python train.py --n_layer=11 --d_model=160 --n_experts=16 --experts_per_token=3 --d_expert=128 --d_shared_expert=0 --activation="gelu" --moe_layers=[0, 1, 2, 3, 4, 5, 6, 7, 8, 9, 10] --router_score="softmax" --normalize_top_k=true --routed_scale=1.0 --balance_loss=0.00214 --balance_bias=true --router_z_loss=0.0001 --n_groups=4 --groups_per_token=3 --init_std_router=0.0212 --lr_router=0.00212 --vocab_size=8192 --norm="layernorm" --norm_eps=1e-06 --tie_embeddings=true --optimizer="soap_variant" --lr=0.008 --grad_clip=2.0 --batch_tokens=131072 --seq_len=512 --train_tokens=713500000 --steps=5444 --dataset="wikipedia_en"
Below are experts of layer 6 (counted from 0) of a mixture-of-experts language model. Rows are named up (a neuron's input weights, with its number) and show model dimensions 0-159. Each number is 50 + 10 x the weight over its row's rms, rounded and kept within 0 to 99.
Before each expert's rows: "mostly gets" lists some tokens that are sent to it at least half of the time. This comes from a sample of Wikipedia text that the model never trained on.

# expert 4
mostly gets: " film", " World", " National", " Party", " League", " School"
up12:65 56 41 41 57 58 56 41 60 41 38 42 62 60 45 47 48 40 45 59 55 38 36 41 41 55 56 51 49 29 37 54 41 41 39 71 31 34 44 46 45 54 43 49 23 35 56 64 53 50 44 45 34 41 52 60 53 58 47 41 52 50 45 44 29 44 56 55 45 74 49 57 34 36 40 34 58 49 51 42 57 51 63 39 54 58 61 50 68 60 54 59 68 34 58 48 56 36 33 35 41 39 41 34 70 57 43 47 52 49 51 51 46 44 39 48 57 41 32 69 32 51 61 30 54 40 51 52 53 54 52 52 49 68 32 61 39 58 49 55 51 61 40 56 47 43 55 42 44 46 47 36 50 47 37 41 54 41 48 34

# expert 11
mostly gets: "et", "un", "ang", "ur", "od", "ow"
up7:47 41 42 59 59 44 55 78 48 35 50 54 44 53 48 54 58 45 60 62 59 45 57 41 29 46 51 50 40 40 79 39 34 42 59 56 36 40 57 42 47 56 39 35 46 57 55 42 53 58 58 50 50 44 52 59 58 41 44 48 49 56 52 46 57 76 29 65 55 55 39 59 46 40 66 45 70 58 37 51 37 46 43 62 49 45 30 51 32 32 52 40 38 64 58 34 47 49 39 44 46 44 52 46 55 56 61 51 40 38 41 32 34 58 62 55 41 58 41 42 59 42 50 35 68 58 54 36 60 38 48 58 41 52 48 63 51 50 60 42 50 41 44 37 57 55 46 51 76 67 54 58 49 68 51 39 53 45 48 61

# expert 2
mostly gets: " would", " have", " has", " used", " him", " 2016"
up15:40 51 72 58 45 48 52 51 54 57 42 50 42 55 56 73 47 46 48 63 32 42 50 60 67 44 51 43 35 43 59 46 38 43 44 65 57 46 57 52 42 61 47 37 50 62 26 64 57 60 48 44 51 54 60 63 50 57 51 46 49 46 56 64 31 29 37 37 63 50 43 58 50 59 48 49 55 54 44 60 56 59 41 50 80 50 47 62 36 37 50 45 64 47 37 49 64 40 60 52 63 35 61 67 56 37 48 33 49 39 41 45 33 49 42 45 68 49 61 45 48 64 63 60 62 45 44 41 49 49 28 41 68 57 55 61 53 51 47 35 47 53 76 49 27 51 61 47 44 38 54 67 51 52 51 52 44 44 47 48

# expert 10
mostly gets: "u", " York", " Germany", "ville", " USA", "ford"
up1:54 61 57 40 34 36 74 78 56 63 52 42 53 56 52 46 44 56 36 54 56 55 50 47 33 52 51 47 46 36 61 44 55 35 38 55 41 55 34 67 59 66 62 55 44 46 40 55 46 45 48 38 40 57 61 59 49 62 53 37 47 38 65 33 36 39 49 72 49 35 38 50 44 42 49 41 56 51 64 48 59 59 39 39 50 52 58 47 75 56 15 49 58 55 51 47 40 49 40 49 44 34 53 55 47 55 65 28 55 38 48 58 53 55 50 52 27 55 62 36 37 38 56 49 55 44 37 38 64 64 48 45 48 56 37 42 49 47 48 64 51 55 59 52 63 39 54 46 44 60 70 52 50 48 57 59 47 57 57 48